config.yaml
n_layer: 9
n_experts: 32
d_expert: 176
moe_layers: [1, 2, 3, 4, 5, 6, 7, 8]
normalize_top_k: false
balance_loss: 0.00448
balance_bias: false
router_z_loss: 0.0001
init_std_router: 0.0278
lr_router: 0.000508
tie_embeddings: true
optimizer: "muon_variant"
beta1: 0.93
grad_clip: 2.0
steps: 4054
Below are experts of layer 4 (counted from 0) of a mixture-of-experts language model. Rows are named router (the router's row for the expert), up (a neuron's input weights, with its number) and show model dimensions 320-383. Each number is 500 + 40 x the weight over its row's rms, rounded and kept within 0 to 999. Numbers have three digits each.
After each expert's rows: a language model's description of what the expert responds to; "comes after" lists some tokens at least twice as common just before its tokens as in all text. This comes from a sample of Wikipedia text that the model never trained on. Tokens count by the router's weight.

# expert 12
router:506447510540531457521495431468491465527514517530495472561469575467508440530493473544487509558484490560473562517515486468478530521525467458523546457525526409534496458594462456541503513524454577
up0:526436493569554489472496537468502529444498506527548486393542483535496441477541483523502527516473389478501575545464512456435513558624440509492457519430506495516499432550458469531542428531409516
up1:463514505483525522539610531499454522530560527501485552507433500489438543436408513459525512533506534511459489507502524463485487469472494536523517495526520557503614506501471536518476540490477447
up2:479529440462480425521503510514532477522468493546478554484513488500440507502487478504483492538431556415508417423517542452435522587492419485463488621493518495450514499516495442502524488457537461
up3:500501508485508469509597564459476526547444550472555456568551479459439503541422437523537409484457459537457485424489480525402485507517460529506457501534464463479464463507472480569454450473611523
up4:538590571549502469585534507517488494478466450472436500506507451430485439540497434500503465567519480564450563485488464506501496412486549443471575501506515410511485540499491532567532499460530575
up5:481513576500569552530460520479517466458532509501460405439517469487466459519444478526542553502477461505478513527487404528501472479532478483506517488478501455496516502602494527567488587516461542
up6:547454518489494458529512488493443493471572510533449466511504471534486512465531506573457522425533534410503470430523516518432480490532541499515464547501520497505493478492530489513441495508469497
up7:559441520511513459468427503505514494475435486490472414543459454509484513542540524499594447508504471485560542486518433501496445471512507507610411506535531544502509492510452443476479528513490532
up8:523440495508495524568470456470436468508462544488519540502477597493517502466437527457444508470412421469492481487582486420529522472494514539477530468518465504532548354444533514452529439451484524
up9:485430508592426515436571556472502426531503473535523516460438468477458539541547518512474515454504477452566523521511457520535522553506505544493427545493535547538506495454517546486526543462455407
up10:509514509498474451476485447496467502405570494491573471553543495480442553551473533556533454582558515519576550523586544418466492500501409515522495495485497533506507479511444493506506485485491503
up11:432495509486531475511506509491500454512456520506489494522497556507480533502463498440529587592497470508469401515527496453552549514465483522498539503478474502517515473480416476551476491516495517
up12:462437554519530559487482481500465476494511554556465562508528546498451526546482514458489484531407474577471534473504542531482447544513491536517521552484404517394489535501473450487512522513506525
up13:456494450522467490499460488475602478545479474469455486509459521551496503464472572501459520517447459480501504488514483479587450509448475551547512604478461567525495568516475547580561439488521417
Line-starting hyphens and field names in infobox or taxonomy lists, such as Genus, Species, Location, Born, Coordinates.
comes after: "\n", "-", "|", "==", "Personal", " Genus"

# expert 5
router:493487510483507496522574425537485478488552510520454454568439479469439468423507506508532489502454508529442560572508481492484531517536477423547479466546581510460470511510488446476455530475496503
up0:504517462545591551539538436523528470452490505491508467525514547558394515423564409544507478526420520464496483430505479550515434424472442554432496508572508503462516529444400486449497427498499473
up1:419544553493510484541404493521561525558537574512485515471474446489487503453497463475522498526430556466495494491507452493517528521538457466468551492461455454509477501538457466504495495498522451
up2:428534483468414501497475555527477499462525528416488495465509517486545492517544523521509560516474484516515630475522502493480511493466489510498418571506463497483505433490487525507524517448509527
up3:587445532486472543558491506523516470469432532537470531478529494537527499468460551534551427519433464506464531503481499552555435478483453452532553511523495539524463474446462506532499520505446479
up4:514486545533523550499519463497448539498527511508543459498476458477466496482506514507521476499446542604475537430522504552523460563471498517514489415490520470499472504476569463519504521405502498
up5:538416509553560520519536465417477487480501497526480535540522501511535489509496489532529457435549452496506505535487481535516499529449522484483452551534498498511495515442501500503496539543557510
up6:440552478457567464471517564472486481481524561560438544498562494511534463493472558492484500444490525503385504521528454497506482481535550507518379456543565417517539522537586515450488486456413515
up7:524474531499512455569470565451508535547451467539503492447534500504579560474498507470541459486442516535569545510508524499540503581588512510510569468510494546475485540503506459484459485473523499
up8:515552468416504547541555492553504533479487547488491453421457549449508557514499481574483462436537477545474442577515457511517540499562452496590472572541503515537545526475503522467504517460471475
up9:532473525474518496488534544515453531556442570475461503485497513519547460499534497527479550496461455557597480518488459522431462500445470599517460438555516486469439577476466485533527456532446514
up10:518485451467453466505538519535497587529474530409483454506517519533515520499503514445485474503540451589466434522594500482430528574459429544501512511582513528394497471428462608503523522475534511
up11:538507520560470517403515493471549518461524518546454574620486525528517503491539441474560511479438363527450522577593580498470510479453478453516572509486544467544401591531527534497453538527512497
up12:507480435549479523552428468538460491486557501538511492489516506476492518577514483548437479500443458509438499504503583519521487477501554526484509561487476519443529525472419538508560487493467507
up13:502529540514508536548516541454501492540515516461531535522489494509431523501521501440502486461517401464553537497525450486519447546486409454501465472518515477539474479446502472488568524480526553
Prepositions, conjunctions and relative pronouns in running prose, mostly of, plus that, which, who, by, after, during, when.
comes after: ",", ".", " end", " one", " that", " part"

# expert 23
router:524421471511500451528560492500565494498529534519494428483488523493551461498531460504582487460515569503478480499570490460598559525486466458471433461531490453515497514537490462549441555519483517
up0:486490557430481476485501516446513473442535567499495482480558436507508552525510461485496510519521491553489511475524504506454479461506495475539473544475572417550482459486548540575484425552508554
up1:433503522510557451526676492525497487494528485505511539458478509503486508461539455427468440474599567548444461529450506540479565510489539501459474504533505569508479506499485462503501543445494564
up2:542544552533517508466469482503523473479554489526530563551536482484497501479484524514385451521505484491540487506516511463520498480471508462474548500451495536473492493443483485547475595509448524
up3:532471544530500492516516490456502475557565459497523515578506560495474501570493553490476471547436498476465539495466504537552469437452534542548525386524525528454558509401492496530507486489498483
up4:501552497475555499586540467502472486514464483511484503517467468440512520532553632545452477472476547515503517483481514453553500511505478455528501486511486502454531474528503463553510542551539474
up5:450493534600463511501545472550488511605350544418542529497520528530410490519516506479493503429581493447480439554484428448578529477466464600496583510500496522515479511558514541479501474475471595
up6:421435498427530476461536493551546563508483551472496493523498493479537513461520529548529487467483533542469508481493534488505551491478496419543480449573569449465491551472473518530535586519590502
up7:570487480506537565481521496488503562479479548442492483517439503497464541486553482559470471492453465512404435513527517454525508562507471443483533471497426515463567422479494438564525515445537520
up8:530523513524532534512482490519529427443482496462472420483500587466541507544507446529528503417507559459463568471463549509486423594449553494441496528474452574484440503550526484557435412477483501
up9:512513506519519550515479496507524504525513489547497455536506495489457469515480449472543504504494487560477519485579514507563577497415534520474509436513477448502510481526506520544541420494494587
up10:488486485558470491488554553446470466542535554434464502520469527471494476539516389483503590480541553519519529539517486446588450495436436476489488471501508569440486547526463542427457449472523513
up11:515478554473455507473575467437485503500538504532524435483511490500541519454494547453512503452473470524452532510466397510522514505465489516468474465560482540519540462492502516486487526473483536
up12:546486403504490535480471469526480476542434458503536558501483478443530535480470482482544420496539467570496464507548475529558484467566482506440476501484497520484428495532458541509524490513436478
up13:472558542517508470531480531546506518522556476438454550548529426515522428531571612491554453502498521474417434505516488543499483515455471456495566490447547508514563426446467434540512550563495482
Byte pieces of Thai, Chinese and Japanese characters, and odd fragments of foreign or rare names such as Nagy-go-rica, Whi-stledown.
comes after: "-", " K", " (", "K", "–", "k"

# expert 17
router:524437505495449467565543465480537529472496534524444424485486505506544478451534503544529479560499527543523449558520421487464497550533449478525463440511508551515527473581450467606525466539407613
up0:440556573453514503496498531456532522443435558478479409496507566540488521419488570528460479520516447548469466506546485493506563536516457474500505496467567508550478483471426484572448567454474495
up1:537470504538440450536420532514509525452544558474536551524528484450539573520520510552578612566531472466495537455418603444435612513510406510494505556507487541442475489557526494521495581488456531
up2:503506461523570416519480548507507503418444518536469499540438407474464496511512492450496434571525495439542482502468583565419501522481507514463484594488499560491547478487503465484488466450506540
up3:502405430467458479575562558501488502453480480600548520467428488468423502482456493506512561503448480543569541422597512485532511459498507467566501488548511516506552477447459447572455456474531582
up4:464449543483530511457439524465574539556544477436541533473487493484520522511541520525492505520529477539483533408492468462505504551526434576447493499483476456551455607554456441505514487511501477
up5:521518507535575529507541527511509429489513597530437504481539554440480425533525590483448398483422428479508469463473510508550425542563452483483475464492476573510486541480479436508499545507504423
up6:478512565564554442547478478477511409430522526493496471474468554451521511512516489473562433573563522503467468556482438508536529494534536476497499444532587466420633539520531486481506506508508534
up7:484557473478473488535528502545448482464487521454600530460523538545575511458525575502491515546455476461492474482506459475453466420562434505598457479515511487513479564506531571471510480500454518
up8:542524506471541529447564551534488566447505441553544525478522496504550471532497486476507461484515481460473479578556370543525514514519502476568438489553467583454500559552521535484508531445504522
up9:540504468506509474470537550537573486514480574500533523392506518488516482491517523518475414495518601565596473463512487425438534484513498444465539484548503534484512452589510514547525462585501431
up10:538462511536462384504463560486560505535476544486471504479440532512468528510434518491507486523396438473477491492497424511478489527512502459445470481482558417439487497485407524500542433546536548
up11:544493497504537441492505531481505521579480497463482462488513496522499424449476513540543527414454418542407524535505528512534504523553448502470508510526509575468479466456544467452484494478487549
up12:500457579494571529470469526451424548509484443522506499525439497475517461494485403520428493494468477498495543508464525489479486509459520457601499538539515540495464482551483479482496498570464579
up13:456482492481436473541467505458511522420466496516465504484508566562421541483445425544496492519503470506565449478496456444438503530480455506444525524517499527467544462510489462543547512460455496
Pipe separators and divider rows in table headers and later cells, especially election results and sports statistics (Votes, %, Apps, Goals).
comes after: " |", "|", " ", "---|---|---|---|", " %", "=="

# expert 29
router:534473483529482453556564420437581563485502509514486419503500462473512491453569421539535500552513535514509496500500462509497498509495500532552463451451439487471422462525487445524522511477504528
up0:460457490542467443554499543510593522512522441502509514507541511492529523468444512464507554528490498548520477506561456448513504551544570478421513520474486471502537423521467416563521486442449487
up1:442467477548417552523491486495433490480454559439428457486509530398527404503531499527461544514450542524470402509489531429486496576507549465474539455546458510578520557481413426443486453466572459
up2:541438466495415479490534460447501523464488504496490492571512544451538595437524467547541528457471458515565528415441586511550482458508389479520456491511559451546547459403476565486504490476462531
up3:503498550509493494486488511509500434541623480529530531491497540475477516556544505565496471555470597505455502467508547504459562477531562513437492412512550508516475523530458476505533465482496453
up4:521515511506559434528540501433511465563540445486517492518514510434566495474463484442528441503479497508499493539474458498451474458555578496579537529552493440485507472500490482536515509430522552
up5:507475467550544419498474505458535506465520487482516514520400509444527520514449455507473512543519487476429480495525461548523494416595503545566456441517439484521520481544487458558487522511479567
up6:503456522475534419520507434507522549479592559477517627470490500523474507528482474576530503488530478503475523435447496495557454472443439511504518471544490457386458479606545444541515556465515526
up7:476490479513528426495453550469517487500555435495502389458468507495622500559508510498473497459469482489501482524468527533537474543457514464458507416594473526474462500559567493500575508491513420
up8:610531497462542450551503447503424510481588564508470570472501507525484490497502544456540459527500445480495538521524483506499559510415455558455491412479522520492510493440524502532498533508563504
up9:523530540537556577463474452514545521519525522414536522454591518471463425466483447538473513498522545539472459509468448467443426425523463463544485517501469456532516546570532528525497524482471480
up10:641477508444513517441546481511567529460401417461510532477507598572509500466477531518504506478506518508559440502536482485561479487462507511489458422597480497535453426541410480444505520563509597
up11:390498501538499518512548569469543437454579450491435472519491507524520533407607525456511459466496495447576553576479548476477430483521508553477574473512547523494599573500504458430547475480466513
up12:466513550550585529526555468525544490516530512528491463450461507539452516418521542444451465479532547516532453512523446498516494418409490503572449579572495484415552413558536516512520504431443450
up13:459479543490524486575546478483536509512540531455492460486472497473420457535529470483444524552523445498452452500441527451470485572466500485544473476486493488628548456500520531555553488503487555
The first pipe opening a new table row after a line break, in sports scores, rosters, medal and record tables.
comes after: "\n", "|", " —", " X", " 2016", ".\""

# expert 26
router:557432537527493486513542470467511568465573532534442522519462446487426486479499450513459523548442456491527450547505453489483565495453463554468454541492484463551454507544511457546480555482494549
up0:520485514496485482511483465497491574442469481556521561528513432514472529463482461494417507459512489469483495489565496520509457482492489606524512518602489454443499553495440511487554452520450445
up1:494467517544505515563518452548494477465462483440466460472514537563466424423508469524435454472544517480444530505497521489497518514531471513479574487516471447448487496541469543553462474552488448
up2:508500517419572458516525540522486546522527458474474516479521537574474433497546533579545456464466543507477548496546499506452559510507486464564545500471526504593473551534511564510464470446405451
up3:499471453554596462508585438493545443459515506474503508485576487499510600427484515585485451463476486550461544563475476480503506509445493480495458497548560516525489567501523496451507512521448537
up4:561598508487474504552494469480497459428509484532570467512493465500537519475514567469482527488500477449500499409487492493555485468577539541459536440480545444532501491552479473555488487569509487
up5:554507532534568424570486515546507552503478526513516502495544507497567407489471463462522514419545523535485409538531520544451492510521503517521507499501530418499509521516537488487432513512461506
up6:508488524451505436418471479429513496606446496469512593554479538427466527490473451465445487500486487400564501556482467532561524534554490601476461462486445530517542509539428497478467525517464415
up7:503388556533546597521554571506517517449515477467498481516506468513466522530485498443466465557454440493501490439493477519548447541478552493517480498495518449481408466532486420439547498468571528
up8:496500514418532488426542519430442465513546445570494523530437482454515526500527518512497499538522541596486567479516521504468498594509500518478545572520537458569497541558498509575510470469504530
up9:504456529497543419417489404489435504524507464452510552478494559493476509461531542420457497558546533506550436419538471483463543531477546492522439470552479488537494555481515427524562518514467480
up10:528477536546491522501523485476489536499593523509415563475510484413470500516433469465533488445470491552446482391488571471490553475508434468452468472493474452528475445509512455517499507505524569
up11:512530569486553530497486476554481477563462488529518490517545525544536488472422546478468516569555502514586609539463530509468481440417473519439492459538513508563470441537525490555513522526488467
up12:509512545485467485455521513545552545469539398518486492542479527513411441546490504460475474492516502474520533525431530491418526525428582487470390487476441497469471518539476467478450439540481534
up13:441509466511504513533481509564454460467554576501421512561457440539468433557448470505506536445535524503502442430519497469500523565514489607535455466432516498451476497484555527453439540530520448
Slashes, colons and field words in infobox-like lists, such as career Team / Apps / (Gls), coordinates, units ft, km, kg.
comes after: "-", " /", ":", " |", "|", " 0"

# expert 8
router:523424506523497473492579542471502479455495537448407441487504526522511473485479391539529421510438498608550457498528463480515490528459451477461486452473523456495431507518469493528512502480389544
up0:467562543519454543483521513560458508535520497507512445499489567450505451483538467493457447491395515384508500515517480472458439527502603476596479570504519504512557492470514548476410498485548492
up1:502502552496448511486460485482574493525586479521472509484516500559480452461535483509449555526490476487469591523528465545470434453588460635485557493533504492463521527488443502515548490446560520
up2:519515472478561454492523534523474459491526511524492492441480473472525467488519452521511492475520535405477452423470547530550533475519445468544517421544448513521503513628539465497453510559463518
up3:527510504495556508508509480460516449481505502567505533439484541467479482536538512538521464498520535525432472479542452497490463506525567527448538477543539485545551449580442490490597481487487528
up4:444485525464471513565504447470531463539418484511507514450452521435453482468480492476491573470451571482476496519512546574479639445527512487451567494549490464503511486450513482534512490561475548
up5:432464487493561469490460479506426530442488487549522526452539531445501530501476522480486530474472491467524559469592402475474501544473477472488488456509555558535526430454533541501484548526488574
up6:563529515484479485518472524426562525527490522502467500490471444537474489506475543472560479502449546505471529494503432467575503542532519516473424421465520495460453549542456486519468447471450486
up7:515368556451484478504518538502510500512475482545495600451510482542504413483487465456524525445453454438473428534523462545483520528427502431567490494537487528500495445518457477464531482463486445
up8:453484546516462519556520515534489449520491499480591518462503534513457474506512455492484510501516507555535496449545469509464542527467474491521489486460492465514499502503429534513442478555466522
up9:533503456535479441454485482478506508509524545462515514524492448510418494469542446538468490525480536527528492492527522455485473522488450507382484562489519518422519510544497437470451451431526467
up10:539499449553497452489501480501486487498572459503530553437508399464541505529552502563416410506515501500534543533573492437482563524408488500448498521497483518537437532479480506471509566476470575
up11:551494537461482477512448522561544506542494511505436500449504514520511486427461531502507483576434467519476464522473431457499511526552571499446513396509477496455477542443459513513523539496482625
up12:464485478546391440512523488528465552437518526507502472500496491522535512519454511462521500532451441573556450583537483448543505544555543460531447481497538585556523522506459473502486518534454449
up13:506521477553527512541566450477474525547425534491484498503487486480411458431498506567500482463490598529487444439489564460514440511551459508563460471585530475455496480533516467464493478474434544
Line breaks ending a header, table row or list item and starting a new paragraph or article, often before The, He, names.
comes after: "\n", ".", " |", ")", "==", " ="

# expert 28
router:571472494575500411538571513513463471456523519476521455597489478526518466474491495502477474513493542489523555515516459452517507548465444471506441496507489467532436444561444464534444512464489546
up0:471558457465524415513425523472459508425512464553419485532548491491528415544529534545488527587427529520527559481448480490509530483508469545473555430500529495525510528491484511510477462507432559
up1:504542487477506451458522512560486486487587532576562606536534408541460481543528450504485460512436552523452455548482474475478525447398446580561412587507527464481476561493501538570492520428495585
up2:547491422517512474540481416435516485451513632550514505493497482467500480492514491521565497488464435520476469480474486472485493532532460505540435459527504456461432459442460440535451506550538560
up3:459495463468511483502532543569499520417522461475530573469517515400498488507561425527473452497517443540445548500575466436562494493496475463544421449529409540523564469510515525499493508455514541
up4:573507482490443472512462477486516365542572539473469520497466499424440485417506520546492457479606575503512507484527504492470434453461445490580460529496426560492460464527502546572578508516544512
up5:504513515537526514534484486535517470505530479558453449593431535514530533511526529516484535471415478516530418540452479481566492475465474478533475496466535560496476529484569514524518424504448503
up6:510534498568521457503467517529518536439533463452492507562467456516579464438534525497564533525483523443539572458540468446507523489481435489406548516460537500520429503478484521513568489508571516
up7:540481590580498488557530439531476480502516530503531451492517449450521516537544500531456486487507498496460508433561507538509471403503507513459495419466438517453556525530392535573479544554492551
up8:511469516498445558513432541485492494566471484460487467574434528503467472448510459487516512486524453466445531465512474478533489486557504500460527430501473444474490545479538472472496481427475563
up9:521474548493545515362534545509407571501481542418547573428576512482477585540538472491416537509570518448462492496508482540558493470437492539526523537485461527423511478565503492419504491531490457
up10:526487486503461543548432455523589578499442488475478482479477496497515505479540529560528514504501459478466547505492525451497506501532467491458505523478538548504544433538429522544485485541487516
up11:503531500573495518635550510467555550444493470492517532480521509493502517539542539533445583522495546553475479515532579521505542459464485468514537501466512484511491456529509472508455452443478549
up12:536535483536418527497551539460568490535580508530482484502510452504580524516487558523470487593494526529508494443489513493486493547554513562501551472523507481458533538517583448557509513452484511
up13:469531488554561447470530482496557513515479527488529445559515482464582473438491513455431512486490514476527496468525484473449490482410500425574512482491459562534468464463435459504552446523484504
Month names, years and the word States in United States, usually after in or the, such as September, 1899, States.
comes after: " in", " the", " In", "In", " United", ","

# expert 31
router:557493507539512444538496428536555516544460494540492471487493487488470457452484462492432515518493515457474502555507369445491455527472444477490507533525482492435500394560493454518433508492423534
up0:497473570591527484501519490573483482484518530505504502499474448498426547537537468466534577505489460491552512554544550490518525527437491543461443525535432488533460544501475439481484537493516507
up1:516547536492464495465534496474449515634511536552531474478477434427471552509480483481473545489484529571500495486489462545479498536440467477532520583520517475468463467502484483530410462578543589
up2:504438541488549488508539482499534407561609509508449536539434501476517480452458495469497541494535533475484556454498478413513463539495536456417509475470564508444470439485476425606559493546539553
up3:483567488476489495506552535497451430512497505515518509552438491454508546499455486487561572536523546529467575431559438551557450513413483448473462498482545459445526483511459516479463534514514468
up4:569501494537433441521488451517514487481550454480490544543457546473484524438563512479570503491480528500526458516443585506513592506505483547494562432535499458495512536498461372508522521583461528
up5:466518513512423530482564478582511517492454459558508430514413459522558498516452506526549541493566458544544479511509519492490448550492495509418513512378567471499512520522461478461497530458465560
up6:392529482568501496439521465488545471511540528503459504451502516532558501476562491554500408538549512516515556554499473534487466484533519473496518509445466473541571489499465499548441506563434474
up7:553474452555445492476533540505508528498610414486495503480531553453458515479461511505547484527517526475411494563530476515442488465449526538479448407522551514509519497527482513543501498478496448
up8:410449507514537468511561468517468420455501416479483541546540514471439479421483544508491472475491458538551462556508501415531458483471583479467518493608521527444482482489433523501447520530530482
up9:538477485574460580445514516491479538503451483460519516473509511516476550499518492549451523498508449490516554525491475538409546572484440537415481430495462523469480490539519472448505451561473510
up10:492544546493494540509541478532471509489486534485481481585463484575470486458448499528467447473489475459557518492452443445427573436482473489457494525446563505509497488449443463485455524547552541
up11:502485452488514484463517547532441525547506473484510535470470476594470435549510487445489533470522495528525567530446513489455430486440466497438534475576495509448478458486523487527527513541473567
up12:555513558469487512524518524488476492521472522507500492550476479425467487497532534471511527492554501482407519507474495512502433451505453536529522484571498579469513500454479513479528497475491498
up13:522543506488523475564552552551524501461426514541515513495481467487466478493438470508466533488546581495482477478577553411498532534503510512509465523462567484401466465501468553504486523451457585
Capitalized words inside names of universities, governments and places, such as University, National, General, Military, County, Street.
comes after: " of", " the", " New", " National", " United", " University"

# expert 0
router:492426528498497531562566476419544518557560540488425478508468526532493443447519449579511480499475467525492530525502480493545551510473436541445423500427492443530487503519428420538478508470497512
up0:603456469475487471467497447460527508454504520569426389476510505466566479510516472597481487526495495512443558440477501497509506479526444540469498553490442459492476442543469505495489529461504516
up1:465523473586474562512568512444496530455553542489485489456554549524475460484527519553455552478544503546498569493530559452500487498527509519529469528476534510501515538548493556482482474563551423
up2:530492469531469568503561571540499561459476457505553481511483485519501476520541467409430515510487498545530548507470459438401537539497569479519420510528472463519541446463525493507535519438483550
up3:547460511523489498620533498408510512512508527448552563431485522455439508488500512470514421497538519513571408557460462504471498439476520433480453472513527453545412514491500549546539453500444451
up4:502482464544529480456535495464510539462470562518533481467449410475506484472488449419485538480499512482521440472554482582484531497516496558453516529488451525576473519576534452502403453482458454
up5:530453472486529417476492496492456526440540468472497454448501523547490503444523498494558506520560471492497500482479544428558535486570527428492511498497502487564510491549474475514527462502526520
up6:545558492458471491562547498511553551513511572482423490568503500399446572518515493513522565589493507518542486502521494533452509477448477513485476529516536559505425447518459538562464519467537528
up7:496431489535517535542522471489480506442567520477513538553510537469386518552518435496502506450535376537487546511537501517483507479490528421463476532522445496493486514534563472523511507474567488
up8:405491512517450550601423545492481513575516535488516418582523492466513457554580482519486483539443479474512528597577435535463541563524447572580497531470540446462496544545502516515510447501535472
up9:460551515490488478440494411538550549532488515505501486481430488492460514444502446449606461457488483503565600497468474526498500505489401489517539550503527447524545496511463541525479447531458419
up10:579477513553629453539491508537457510576495514460523465487565533514431538516531509487535464419570510463467519455442545449524508477528472497528480509592508440461490543537428460554485445527534490
up11:453498568489523517541483522470497496470476558590532547476503474543535501463410539570505563485474415531514586561500469451543459477491427519499520494416381518473427430499512421532529454489495547
up12:468516426512467537496527519447434505565427547437434477467495523444451447476526468528504570518474523508540500502493491461583467564554527485501487480455519598501478481497482428459465482445474472
up13:518495564445565510494540567464458526477573480503423462475505578485458491484507468557544528629490496524542579474535510576540500436516445557386440551469524452520464476498383475507487496475496457
Pipe separators and numbers inside wiki tables (scores, vote counts, statistics), plus the prepositions on, upon, along, onto in prose.
comes after: " ", " 0", " —", ")", " 1", " 2"

# expert 1
router:511468510530432475543555513439437496481502574453507520558474519531484495461522454527476471525485507530461493486522451471585482498441471504458476492496490486510510352547480446518494444475482563
up0:514479493516519551474496494595498482411514407554444450529538535520488480537517508514566391522508549511507467446435416499552500469518601538554500530548433522426510516518425513548478469475486514
up1:519530457513548457484477586450537466459483517482523465519518505504499456509543523554456524421458539539516450417542496545480487538414518498532555555458545513526531473541526479473487560494507576
up2:489528453468538474502533518519457549542442491449508457473503513556415535443443429442446566516543513464497469483470524500471531530473483534517472587541504472514448519583409572477456514558488486
up3:508549479446471612567450484526518573510522433489466466471533498487497535505478536550508429472518454422420482505515501453521520498439459520367538546426491475471546420527524473509462521541452546
up4:475489412480467549523533513464428508548470485480516561459525531465508444557533490447483540570502471536472520563438554484490525453548498509468514492492451467512519466548533515490460392515461571
up5:518504548518475499550462570434500561491543456478480484470530552508458466476587496470468521517526493445485531473521469493512543521478539536451433568467487469555555498511430501511507418460472505
up6:519508507509500464482502487541559481465544493511501510514535518565488490435469536466558498543450467546494479475538506442551513521564446505467473430514518435460506560449536543465546453487537530
up7:544463437479439601473424536507468485512466529530447486529531509450580435540484457441490439443483436540563421511458466498498508508521488500545523553527498453512520508520503478559508540445510494
up8:548541454553460448536405466457584514390528480504468482534403488436463531534531512513554578519426477476571509470570563520558512490524508471491555508462550529483441503525553448547496482515484461
up9:552522449486529552493440480510501516463520525492498494472536572412515516593486534454493459439485424497427471487476525421535537474503506449500549460558453490474460558528494485479473460477451528
up10:498441527537446449523419440456500477533497525489488510528576457489478555531548587485444508483520491466482514525515498565526407526458514510505523483450441443557551445577483456482491461454444517
up11:556533542470519489519517514430499480465501514532408525585485599457484468497456591442481377419475426449508525509475528427454429476555526501536459472538539523497581501502536510532478484443544478
up12:432464517532547490527559547426485496472494465483528472457501519491518503523452500518489546509462486485530586554442502493444413511537465367535509472519477500466503411532452486483494436558458453
up13:481519518520527458536468519489476532461551543507523502492464542556524450539472525446497488523449539476480459483541481464480471446485514484516468454513536471541473435557478494521509429544460474
Descriptive adjectives and compass words after an article or preposition, such as new, high, early, former, south, small, middle.
comes after: " the", " a", " in", " and", " his", " of"

# expert 3
router:491466519524459405527492430510568552570494501480459463499433579504510435476514496516493501474494489494565546496498428451503510533528431472502511465523503473481514512564441449544529504463499524
up0:564461451525552462538506538500428551403521482491502493434454524500519475498498557517522543581495490489471488522466473467549548495490531589542431421494448555496548509534503569509519453534591484
up1:457531515392499474491514451512549529437485458434412496532510442530398544466503522511418552519499509503491513497545473538485476538537410455555450560468532519454536504474487466559531511428424509
up2:465509577553427448448534471495486492491441485510486465534528486521478439509512453447503518499447473516574511464491509439456447487519561480592533441539489472528438546503534499500526488531435488
up3:518458566577496542623483481434505494477517555516499530543461530511555521480458487473560454494469465441557498493484438488491497525486518440577504535510511447485531504477485481450559438537489534
up4:516435539478459555445504442460478525531485555499440476448434486554476473529532465470447420484503512445480524482461467453532430462528496511534432481421487568501504513468418524475491423505488546
up5:543535503437510506512524503485522508528529481549457482500481544473587503473487528520444460453465555546474529466544520477463457533535539496497530498498550509519479532542453461510502502519447474
up6:462499548401547469476510444486526529516443522524539464517514502513454492494415435463444514547489505524445489552433503508510484525480528472506541496442486498477497523532476461524513578463571558
up7:512557448515483448516453486420506413503541544510494573499526496503556506537575492515475537472428488467494440504530505403488554488524562507440526462464491496552527430516482456489566481529544494
up8:492467472558524471517490469561546575540496532566494499529514525526417487451492488454490431495467536535583540453467510540467509526514434522528516566607614465487500554509481471477527480496580509
up9:455470515483522426566524449518477572518495491460503442456503486439487459512570580484456534490488393506540476519478444550543491555509539514504495575549572546518544489557469492481548514531467531
up10:531544460488471423550430421437481486534533512570526516467512538504467498490484472547507503499463407520451536552514519486480531447428488511524585515529512527509502487582521509550491491509462524
up11:530456481505523536515468469503504512467532546480452491588492572436574502470487522455555462566486453483541519407536528514520535518584514513586512418515468425560461547472529514453548560523478499
up12:529560536480368462513494478518492539494510472502515551488433488546573572483477514502512516531437512504543499491520505450462562510540515493546464499537473471541519430567493495541473490499490547
up13:555595400563617490521547509468487478425500475482482457479479420456498538579445454482497476485499503528507519495479540539502469519503520521514495485535530485468572447422485484479480518458534497
Single capital letters or short uppercase pieces within acronyms, codes and designations, such as HYG, AFO, DNQ, MRT.
comes after: " A", " (", " the", " H", " a", " The"